Weights of a small mixture-of-experts language model, trained from scratch on English Wikipedia: width 192.
Below are experts of layer 2 (counted from 0) of a mixture-of-experts language model. Rows are named router (the router's row for the expert), up (a neuron's input weights, with its number) and show model dimensions 0-191. Each number is 128 + 32 x the weight over its row's rms, rounded and kept within 0 to 255. Numbers have three digits each.
Before each expert's rows: "gets" lists some tokens that make up at least twice as much of what it gets as of all text; "mostly gets" lists some tokens that are sent to it at least half of the time. This comes from a sample of Wikipedia text that the model never trained on. Tokens count by the router's weight.

# expert 61
gets: " March", " October", " July", " April", " Mar", " June"
mostly gets: " March", " April", " July", " October", " February", " San"
router:074155105192178136139107152171178180091138143167146092140125137087161070171109114125184186098142113177133154158151106116186081125111102193147114084110109157173142106108159133150118171151076102090087177176112156144145106113141125169165138145117150141077162053102186141150118138132145129115151182122125147134150139127146174104076133099126105089096158133191122155067080121138147141097145093145143119124179088127103130069130102121081119108103104148124096145167103094146105182110088101082141164087212143146148081104080163123173164113092093195171153092155098100092148138143107077155
up0:103152139133114133146104195121087156157116101133108095159114119162073121165155117168168152115138089116108106091129108179150091123123192095124155082192111178156161141117121181113106151179181105146106164178100148052179147135114126147120175117171114093120123173161127130120103152181129094076103082082156119132179138114156118079110138186136115145110069095064141164173089091176081134157169109095124139107087176101143124139114143108068040090163130138155152115146163091082141159130117089139157171057092119105122150066120108163123106157159185133089086106123062073134106145126135112155
up1:202151111131116102126075071131144149212122068117103142107080074144129118162092176160155118167115085179131115119085140142129127120113099141148116112218159213150142176096154121103116159121170095151105122134152151121145135110118140086145161127157155067117116132149115083157146055123145065097129133116167147131105121111021150140151112118143140090117127092129130128073116132147099111102108147127125184105125093109096149164137155131089150106146142053092136134106092142127136105100133073137173132118184141174169135100080186135196124132093183094154177146172105097137099207081091125172
up2:130085172165104127076130085176089075158113155151114103106100134066130150130077141172095111143157064125132100134147124141158139130081163105062147101072160160100136111123129151141090154121136149146147148120170085112141138079178168124171117132139110180114094136139153160119125139083078110168141168172154106103167077122111130139121154127123162187143131138112082134077115142119158110172058085103165167129094075095099126138164137153151107175161115126135095084072176138201146103135188147120107074155133195137097104097161101087171122100097107117132162154090125110096146124000161145123
up3:114097152109148129085076126112091149169113096120139141153109087180188118147119153104154201117134107094117133080108141141142114142113124129126154092189104145125126156114171180132106164110121103133130128117068127115146124071182124080076157182086110141118154108135109156134088139166090073016114106161170156108153144165142101173090163148068161175123127152129144184108115137155087089211166176132177200093154135043094080151181148082116115115109125138124160114124146104049121156071136128121151090133113146064154125082156137133141104152097088107102107137126075126093073133124112160127
up4:135130084075079081124098131143139121124114017093133071134178136136139133107111140212089132170104143169156135118123101121126115138147149122105142130126142176106136049123123136138087114137080167112098086106135123133174128187123171088128101135131057122125098145104115159125083095115146137136177133109152151175094140139116139108094118149145119133117122179116125121117109100174037149158198129146118097144139135117138173103056070139125149157132144110117142122179108126098103161190129236134141142106109083119105118100119118143183145125142161068134141114065165190159090015123120174139
up5:077176175162094093096091144126121106177131134142097107136105121151118126111130131158177140168170115104125104109080096122144159130068154127125127146145085163120147153139078196101099180112157063115102114132167158149158147144182160158158071172167147121127124148081128064164120108155148100146139173091171121072143137149145156144112139118102110075199119104142109100120137121171106167145160137133159106082091083103157163134078084140170084152178105150130141095091174166185166144179114121132182118104093155122094133023174074113109067102146070141165165129071121108148116146077178129164
up6:090154121182141109107101148110149123175089148159092132104107147091082104178101170080116089147157088130122092163191118174117116168120137151077135107116139101069157184182116180150118185134118152089198157138212149118113048101134169090101147093168152113097133138183122179122167096093130135123123177175110130128129082153106158159116121118166203127113133160085110152081163149065097148149119121107088066099174145119113142105136135132154087164169137113133124103109163177166119099058133172167086200137104141116092135073104164122139150210092113120122088139134141099107121141090142115140
up7:154165135048150095061087166120143125122105068139099114141191121164108096154159088172111082163167128138144137162057153119110088124110120169138081170181149150088171207130152161099139102120146131121078167074122102096151184118141170051139118184135081092086142126113115153122108101138181073097153131062180120142155131138132128113082101149115104099142101160143142120131113120193130133173141145171125151163132144176134118130119103169158189079129194093133132101099106145185104095141119199144137114139146133166141100130136120106174104202162169066140073136111142121109103094107099084126
up8:114166156102063178105106144114091191163132117106136133110105171128131149133177098154107182119120097098143124148090107153110109155125121114151134094140131191101077098059123185161111096179115111126099112125124126162137159165197138110097102136129062122127092095124116187123148143157140104124113153130125105132114066077149107145172108156155109184134112127138148120153127087186115133112146075101032181149177173112142121108076134174120146133155092149140139151078188143195143158167150116132142088117082130105093107138148123145186086035099156142099151058115141121107135039145075184163
up9:185135117118101140126095091119166104141067100186148154120126157079153096151116193160121144107138163176114164147091121043103134115120110162107107169122188089144180140076182161088093107188103098112115062096178140077144100087087147149109133179129186076111148164093119137101125120137151153124159108113109121128116175119090174141126145121137139151078126112047164091083125142141084109111146146113179127174157092127171136148177138123098188125093087059127105165170099152069126170158118085108144111134155170144128121153118165144181170106128131088150186163174115134153062179134084130131
up10:146143160176096137117107131115150153146113164100116098143106157097176094157132143137122155084113122183095115156175153116126112170088127114136087154108154165127178121137117172121101125101157115135140141133135156129110121159096138208127102100148165129137129120143158112124127168140108142111162094048042106121103156123138158151102079111109178117103147187048138115127103130114157182059097120120040137182090113138123211157130135137124116145094077086115079172170096120226172061136098128102047123171112143097080164188139079152169112082139150097136188113135092178144112095142138135120
up11:093133181160077092118060138145107141171141169157163121158100124159185122072104107212144189145120141139134127081103153154131169097119172099127089124159182136157122117128114131103085123097133101132134097059118137120129132171163182153155122179200122179096145181092079082175152090146094067108086137108152194138129112161129155131132144101109133085185115106139121137150132112202142118127102132146101134104114108047134126142155093094174165116130113168123143095098154205101122183165118111127174131088128183192135138134144120122125148119118024112137128091148104127127131137119198187120
up12:147142099081103104088100109156113112184152114103126177128112098123143127080092111130125099138156119133181166118171124121121141076075104119101128134125096189139156145117199145195134123168157070130101089165171126125165087151081119146127098083168127194155163135136101066117096130094129176130167113126164050115139191142126185151141160109173116086186120095157087173147109154121191073106119160085134174111134116124072071133073111126103155114123146064102177077162198090168156089105138100098108079151126157090119120100115122184106104107091143140158168187100114073144118127114132154096
up13:217100105137105124088050123133074149138164135147158128122140171143138167123072125160128147130088068099166155132083140105131135168113147107135116050149144106117131169145144134112119102122183136135105057114154090131126129111071134144143154159111092144160175080112113160193134132135092099116112123182099158089160084124074166158119130123094142109096114122121138175138140149224184133118099135128153208126121121134096089131192147102092109082121155123133097178117083152137130132114155048125215046169163135190196135120140119107150084094121143159147089166134112111166118182132136134154
up14:141176119182113135164132138111137110140117157126121115115130132193136139096215129172153142183125139115090076102171139192179150142123135108084140170116146127138139158114065117125038153073120126080132146113149162193100160148176155149171139193147104144125133183126123100133141080128074101163120144108088164132148101120078159124116115126117157115156090172143085120125131092143143144096188116149152108103097131079147149134158070133234139172114135182143120097060192114137150142105095139133138110103111122167087135062110092108147139103166080135105175094108198134051140138118190163112
up15:051060093088136082107118138099091156140124086092108117142194107199133128085116171102155123134153163116152108137128105111146156114150109093139161107092090166161114109138143161169153165119107076083127119180159100155134092138147113086097109122141130164112143122120129116112145093111168118129125143124181108140136093139118130117143136125160108149149165098216149151154168151105100135140165154152144114073131129100085031114092172121189129084100176138147199079142155077059100110105148164102054146103134132169064133103151040105145123180143143127124098178113048056140155159109142122114
up16:089171093088107161074156149113099144156065087117121125103128114135097137076082146123123118098161170104169136177072154140146155116092141113094148189092103128123139198108077183175150117142158122151180104139170130121106089148128104147111149166231098145163123148141056188075136141142106152143107137164136134119111170196154161118173167158181106072161141129105102183157079126098094096150164139109122131132143138171158064123095116169152156106162122092059086103097162164124128168124100165121157120138110097070095142176121122126063095148117182154133085120083144094178097096158133121141
up17:143097169082084147172117141060105105167095171122116101147118093136188116120098133082147149140129144131151141151125144165106093127116138132134176078161148128077105143114155091137101115121163145132167130090176102129167102064203184060156119123080093184152114047147139220188135103113151107147105119127137139151126132181112120158116149155096101116078135161086135133091113086127081134164128166107195159154119133068118123124191118133158107127120124128114139055103170127194170138136100179145168100111075117075132103148101101121114138145070067126120080142173075104127091084084184134115
up18:194142128140115121088123114086141093151141112153152050197106109193081112149195165156130121136163149099107148116110090111151119144145197115069133127100146130147144167166142188111096107113118117115128109130166145162176142064095153128121138107204149144113157182113153167114161162129119094120127111079177124193146137137150129160107113116146127070112106096076130163128097092116167216172088115119105210158063143184144112095109140116217110087137143151099177113107117155140123141116119092102106165084116139144105129107069038138156120116139119163135154126118108102071147134159163104188
up19:151150069125134050161107132142143151147144095130141163136163121126178119103114186168115123122129116180144220083064100122137169121125068103103164107135172134117112139125137128199103132153145128167163140124069132125158034182161110168082133174105141115097186187096109076075141087124095133053126126108104120123111099114112111145116114109142084063146161134152166134115126149137096108093120161071109141091137087143130147149125072140150143147097144089110193120151138178060080118082148125108183082165130137129089113121150161164159136106092160132165184090126163179122049132164138127125
up20:188139152170126113205117165102150159069122168156109102091083155086131111164078128135077131099141105170099157123111122111091131191133155111103179162134136088116073090181137153126071140136121179128174152149150156158141089085141110136134080139067139150136165168180087126110113097098112115163114158151129185142129146109118151124071112117125145106064168127120112128110124171105144087068061080112124094202157114154107207113150106137159118188149162113096101102194134147180140124132121158136106105142116160117132077129112167109120087154171098156147206066142130151101064057135135138104
up21:075132163129150106098177114088147134139102109059152133138174164141127138171187155108170096153072127128108108166159127145144097122128141129190093130082089140073182114134089141095150125121124096109151140111162108102179142137145126025097116120154154120120117051093116093111082088145141136120158144132153133126142147158167097157129101154108161102134147187136134070137180136102145165123197117110142072017123162108119120107159126167202096093110159138158119161087110195183172104138161176120101096159154149187070176146201119133118134095109120108113091098112126178164127131118162102096
up22:150096146108068192089115123098168098059195155140171111134130152070138154128131085144068101161189134123167163104107097079104176133144171103134121140110121067111130150147103149100085051046159172134118114137107145110096200148087138147110109147186146124148146152148109129120169110168140113122129136110133148128165139108147133108120105048147114104104149140037105101131128115102135130118097148154051117157126152175168129130165127155082122121163148075106045097187073117150151097183145159148098147162095176165141110150162176153138105123178167129116081083144162142071154112141115129102
up23:173155140122104101147150173044114113141097185123141100140113148190106140105164077173120079153112093175151091108092143169124118180117128114165155134147138084117202121119127086119094095075123153118204133113075133149121161136153141120103151158163110146151153187100094154117118096176093129041131121104168167138112182174104181155143133153098176058109119145112136092123097110144139185113139156138115129128104122096139174133143087098131126137134115184126096145170086176154119168127117057149197057124094091115162132133105175103120130125163113109119191087073163218136085108150133141108
up24:117092085091112159103144124121144047171057132143142149130060084130065117093104133135117112180111117108131118111186125168135134118121146138161147140093111127115154163123084161151159085111160119162214096073150124121153088138127124142120143141216155089168134190111107117142196147089149164121098131119112141110103181149112211146192118095195138079168149157053087089143078105136169182178100139156094162178156133108112129143113100126107171057094132111143088144121162129182130149131117165140094057135104106117125116146096163146162157137137164137137136164079108190129085143147113153125
up25:157124094106122153143151128146098150160161136089163122142157114146100166130130105119140186147118059096131114148112131182127096128118212118141116057138061153138082158129136125121091156126187126154175143084103118121190121178139149125089158087207122130149164111129091109125158099096091102158137129156102110121112121158144060159155110173144129093064122114068133117147119108125047173112188147146121053100069097126132145142109151094127034150133117179130193179119128155124131135088140081142087165143082063044122161154149104191172119104143155165106160134121106149156149152158133154159
up26:172119145112136144122135066106113118120116135082137160103069090123139114064069127093095135146128127101193064124186129132118129098131117115163159136100090102116140122102113164178157136141193107182184097124101105139091147125157081134133157106244124169122134108168121113122085163107102168127099146179120100105127150175160133122203169152151115059130152150118139114129116141072119119152134123057132131086131094125154080123082175131155144191131121109115144133115188124186136144100118097084104114187066111059104150154141145133062103135072170134152122146129147088228091094145136145126
up27:120135109118114157113096122123097101165065177126126155123103129131109120081060114164114109125088083084161099116188170182122143082109108138118137158120119157165164190120089157171119096175158108139163091101152101088143056162140141137152148127222176159166108150131101101115152177110099143088136147140119106118120193118084190171152146094168122063172123223097103149138084133154086132118147150097103164143156127097130105150136124142146158158069124115100118151119188164148155120147123160127105039148121128083104177112095110145145123069133166119116118204074115159163090102111116182080
up28:132177104139103141181151158078126131150131144099095153104171082162111111141146137161214143125106090085165144106068135204098101151102079134114153122180165173153134184113127109123084143072158100177121131140145135136104142136188174114168142113142157148134139135107080095137157075156102125162136137145070109086107116106040187159131149145104103167180125118132143134109105175199095171082170125173120177146152113120121178129159101144201146158114126172124088106056203143145108110122137137095222105111168087130146179104121112146136131118081118139155135152078135139103108139117152096182
up29:137137089124110162109135112147121076152184099117082177204085126104120142127161172084142130177101037061152134084117123146135105156108142113144085131132108136115110129133174122179107179080222132171177120119153105107183140107219136106098130101106100112165120092108135140110105094139105130075117128193113153114101111072096120176136096145109113130143111118204138113136173134187147107084118162079180124067146131122098158134113131121178070152159131119116182097099159156130132094103108066148179059162081146124137117076195149128124114144082101142143155107112142168102092139120118159097
up30:087127123141123062216104105136111153159100146158115105114096160139149102074168118133090095139157165171165130098188134161116172154064068123095129167153103090125118138100168077143056167123111147110144178124135188148111111145158167114123089166180138120136117139120124051137141096125153141162107138076097168155143122097158190141114129099160147038123128169139104106137124090159129135152116122093053126174174161126138129098150040159117164119146192107169117098108199137110136148146088194165124134121114095135133119076133113120122112121168071177139157106128147108114094038116165136145
up31:033105135156106105139081112109107086170101200130105125159093149151112136119139101125126135140188130183144095121127112122142163142090190133114152134113091080116203176086137117122044138083101140094216149133129185116138102123121155122076105218188129120148178206100099139149157126149147127101151144117127173107150169140195110175158153082079133088149160136127107136096089133126121140120142165104082118104138115142129135134162131154113094114171135189170149173128118193171108181122098132104148143116085142125112151084194113132092079118158080169142092105104157135148149090124191139150